{"router_score": "softmax", "normalize_top_k": true, "routed_scale": 1.5, "balance_bias": false, "norm": "rmsnorm", "tie_embeddings": true, "lr": 0.000908, "beta1": 0.95, "seq_len": 256, "steps": 5276}
Below are experts of layer 2 (counted from 0) of a mixture-of-experts language model. Rows are named router (the router's row for the expert) and show model dimensions 0-127. Each number is 500 + 25 x the weight over its row's rms, rounded and kept within 0 to 999. Numbers have three digits each.
After each expert's rows: a language model's description of what the expert responds to. This comes from a sample of Wikipedia text that the model never trained on.

# expert 2
router:529538480455530501512466483509504518483537513500502506471531515467536521557500497506493541457521518491516480520502512474502502543501526478498506485491509518521501536463510505563518513486496473511487505483510501482484509487489533510475497480523534468498479516518475525473548507473501523529444477497516498486504476545461491507512530504519499529494493518517453531483484481508506478503490
Definite article the. The word the (sometimes this, each, a) mid-sentence after prepositions like of, in, to, before first, same, final, north.

# expert 31
router:481462549519516500466513508525464493467530510461500508504498514529514450500461455482505556488522501518489525490465460488531513496523476498464512465491505511501557504491498477496480527518525482523504463481495502500545514504518493490481514507531460513483508506453477498509503489534495474507515506495496482474490475503514540514476495510507516522474522507502490498473519482521499537494496
Plural copulas and hedges. Present-tense copulas and frequency adverbs in descriptive statements, such as are, were, is, often, usually, mainly, generally, most.

# expert 24
router:513521511524491507485499467501486513495471484501479503483507472521520461482546524560454510492509511513497534514463463534498474500488475472458530519514484474463535529516507459495489472515491446480479541514456515504504506501471501506504491484485519494491515520490546493483472498481524507529492488471498485507493495499489481483505484458462476499516478489497535507512459492485504479474514
Agent prepositions and stat cells. The preposition by and other prepositions, credit labels like Producer:, Spouse:, and pipes between numbers in sports statistics tables.

# expert 37
router:482505481511462488499499485545498508457497487512501481465530494521491529519507545497499506509507509494539493500480521517477489482511515490536516436487508471499484476483508474517461497501522569532508555468492514529522502497514518459524535516532480525499491519488503480454511513528536530523498480516517494470495521519462485559490500467477444445529533537490471522480506496482500465538532
Mid-word fragments. Inner pieces of capitalised words directly after an initial capital letter, often in quoted titles or names, such as H-it-achi, F-ire, B-ig.

# expert 26
router:472518502506481512534547499533516485466466526527514460526507490520501490509531466518473443527487494486489512502517495524507536468526470540504520460514509518498501489533469542508528527478491492504487464496504456463499518527474495460449514534528490536476492482507463493506529485536533513531500485504513513479513495502515539479480498525531489489539534507546537473516489495489512502557464
Line-initial markers. First token of a new line or paragraph: = headings, - list bullets, table pipes, and openers like In, On, According, Born:.

# expert 39
router:527487517461469521453498473453494488469538499470496516537504478542495531491487520462533489484482475498505504495502495514489475514495478495496462479522475516478483513485482484496476509530534477529514457513492536475503519472508497517504506490488477534540515524568493502450510476492469458495506502483464473488509448468507464462537536516484500521524487494501512503463475520498498437490496
Competition and war names. Nouns in names of competitions and wars, such as League, World, Cup, Championship, Division, usually after Champions, First, EFL.

# expert 9
router:499474490525516474448505499505494510529491530539532493449471476519529462497524465524523503487532507514516509502515528510496467475576500492521520507504482496523528508517539501479549475486540519499473533524536522423510504526548471508498488525497546555509515442504496493542506518478497486516498472494474514464506529471505558474470478523494521515493515471499499528499520494495505508530492
Passive be, adverbs. "be" right after modals like can or may (can be seen, can be found), plus -ly adverbs, "you" and "See".

# expert 12
router:459459460486496521526506476484472445493539534511490498491475519491515521516502508505510522496518494500506488461462499502473499509496505502536443479519499494498508515519520475484548494481481514500502488514511490534558543518503468512512501521509493476521506507496517483519477515442508512473545549505533455463525496503476466468493489522465510478513482534479533521514508502445481529502491
Table header separators. Pipe separators and column headers in tables, such as Venue, Score, Votes, Attendance, plus some main verbs in prose like experienced, produced.

# expert 33
router:520466484541510509462537508546527481491490502490503516515533465516522506470498469459555536481488506546508510487477506487569454489517502449523509489495519472507511490512497492500485492535518515545505528495511540506486469542482493529508553532476464553497520498472523493503533502531491474421447480509493464496518515464490506525491490486448478487445506497459512492571532513535504512541533
Career-year colons. Year-range tokens ending in a colon in infobox career lists (2010–2018:, 2025:), plus Label:, Family:, Clade: and track durations.

# expert 44
router:510505503488483468499458481432476466535505543548502530519537465497510526515465491486513502457503458500520512512516521505520504508514543532464544498525469496522491525523504502480500559476495500516454528459532539484531526538498486503509502509487522469477505532467543521481519496480497524485468536535511525541486472467473489505485477488476505498526505521525476492531514488455488533466489
Mid-word fragments. Single letters and short pieces inside words, mostly foreign names and rare words, such as he-g-emony, Char-lem-agne, and non-Latin script bytes.

# expert 48
router:502475504532508491487487525550562482496513531445536476528523478479478500519502469528512479553537506462512481518554465537498496497490486547501464526494486505523476466493474501481449480500498473499560461491512460475534511519534493536485496504472499498462511495512479512460460482562506497476492505503505485472504518475501484511481478506505477507492537493465542481474503524476483460473524
Work and group nouns. Nouns naming works or groups after the or a, such as film, album, novel, regiment, plus pipes after row numbers in list tables.

# expert 7
router:491527508510529544517511465529535522538535547518483505536538492495503496480489514501500516506492548521493532502481468518518447499488516526534463535507502497503480517527494486482479503546459491532497490544528469526481522490543550510521503507525514532500492481501470483495498499479526509426501523520520469554505495466508546536476483493534513486555522493450511509493453524526506509505461
Ordinals and centuries. Ordinal numbers and position words before century, place or team names, such as 13th century, 2nd, Second, Middle, United.

# expert 57
router:516459521524474502489547477531505437439504464544514506451506482508503469497502511517477535521540467492463483487510491517475495474517485487500454489485503543519471483503523516493504497506468487451520473509485544516521471511518488543485466519486471481511461466502493567499504474507489556471533473511470511479502536507496527545484521447515456502504533534499495454494546483410494533481525
Location prepositions. "in", "of", "at", "near" introducing birthplaces and locations (born and raised in, died in), plus Location:, Street, Road, Works.

# expert 13
router:467454502478465529500480494506519504504468504530463505473502470529483495476520466463432495443500518515476489462464480537516462492486467519529487471517511464496436522513464529528461491465564505531458494489496515515512481544499471501468524501497479491497513496484489501524479489472494464514519465512521461534509514508504549479519507501504465497495451508502492555486548475499529501488479
Adverbs and Romance particles. Emphasis and degree words after and or but, such as even, especially, rather, less, plus do/did before not, and de in names.

# expert 1
router:476475502512471489506492489513516511489504491511524501529503504484470503498467540486504490473482542480525459507468479465494472520546497468482524536475486457467490510514501509490528499449493514436539511515508474518500464555494505505506511466456525512502503511520529480501474483498521499523505523477519503541499513538528474512495540545510464498486490501469491507469461525458509453483481
Foreign name endings. Word-final pieces of non-English personal and place names, such as -sky, -ova, -owski, -ville, -ia, and vowel endings.

# expert 15
router:481503534498447528501541521479525532533470452519499510515470497470484520508497514483523471541502489505454526491490493506544501509506502467481447532513506500483464510522493524547521501517521486506556535500484508558497454514503510487567463487467487534537516544491486487471519505499478520492546515494515519503490510495524506563463529506491473468489490481508524465514511461499475493541469
Table stat separators. Pipe separators between numbers in sports statistics tables, plus negation and lack words like without, no, little, unable, despite.

# expert 32
router:516503521492521514485511510523498496539495485449472490516544460510478514483518516494496483513473471521484515490485472522499500470482486479534499531490536502524484535513454509510481519490491516456535504497505515512500515527483482483464513502497510534501497484505520543564500505516518531491494496461499503443505462513475499454495506499520468531517485457513490507534525465491529510475519
Ordinal and sequence adjectives. Adjectives after the, a or his marking order or status, such as first, next, final, same, main, original, Full name.

# expert 62
router:496483448507515506466515509548518510491496503516454472484529480501449475486539444472531501480467461496500508496505503500499486480478506529533509497477513521533500490489500484506539503521496527535498484522487492546506473469548513527509482494510462482532545519453491532509455474493490508554543522480488522480505514472453460517521481515500463474438509453489508522527494523493453502502529
Acronym capital letters. Capital letters and letter pairs inside acronyms, often in parentheses after a spelled-out name, such as F-D-S, T-W-U, CC, NSW.

# expert 0
router:510521486460520500541494508524540524490494531492534505485480517498533478497510503488496505493536553475484484491483521484498464502520519432544487523509523466492536509485458529544468529532466496568511448486497461501512475509497500524497480473556477548450525483496488504495490496489483509472486496522496506543501509488469483491486504496527467492501496506477501479499539494470513512513479
Place-name first words. Opening words of multiword place and title names such as New, South, North, York, often followed by York, Carolina, Zealand.

# expert 60
router:515521523506497523474532501525538534530516505516532489496562523523480490498512515478502486485495502511484512469473492487547498466529509499489492507447505495535471455499494501503450482507457462455497503542486488495474466473512506466527514523480457517517492550501533529451495464533487481486490494532520520504495491470447484526481493539509514527506465510485502491521512496517502478472517
Conjunction and schedule pipes. The conjunction and in prose, plus pipes after empty cells in sports schedule tables before opponent names like Georgia State.

# expert 36
router:494529481464497502527437512466560539534497486462472521564508576540507501481502484496478478510509502518483524551505478447475506490520506515467492497536507515496457494510527524502505481541534511463499526500492471483549474505522502512474496469489455465488524481549480502451486476431458494492499493514528518495497474512527496495522438516539523522492485495434525469512477497509481466503481
Openers before capitals. Opening parentheses and quotes fused to a capital, such as (S, "S, (C, plus "under" in under-21 youth team names.

# expert 42
router:505496463485518525486513505518467521482498481466506509555558465470488522503492535516493490474512510456522505530555480470532546515509477500474490481542548475451519516502501540561509486478478530490506503511497540543499508503527464527532490514511479442459503480525504511513486494480516503523505458474437505480484529469535493497503488519553514480484542537510460531500504515503462482496507
Possessive markers. Possessive pronouns and 's endings, such as his, their, its, county's, Lee's, usually before nouns like first, own, father.

# expert 38
router:508480541472490525528523535471476470457522525510499523487518500501541516509464478504512509542479492509496526488493497453519458532470498504503486479495490500491480460462500509547479479447517522551506494476503488506487525464466487512537503476545524500503514460536478463479522503457472527519488491493496531539481506498495499463494495505501491494470474513507478555527506532527470487493507
Word-initial stems. Opening pieces of longer words split by the tokenizer, like dis, inc, def, ins, Administ, settl, that are later completed by ation, ated, ing.

# expert 30
router:512528497459533527499436478468512509472545525490487559467458542467487517494546488555511515505534518516485488457524504473528457507492495511497503503509496491506499502483528511477509541498482472552481506492478466445512501496516517513505475511503476521481531508495508512522477469537500488523511519501519517520525492503455512501529487438486525508500540516549527502454489460480517533499501
Article in institution names. The word the inside institution and award names like Association for the Advancement, plus == section-heading markers.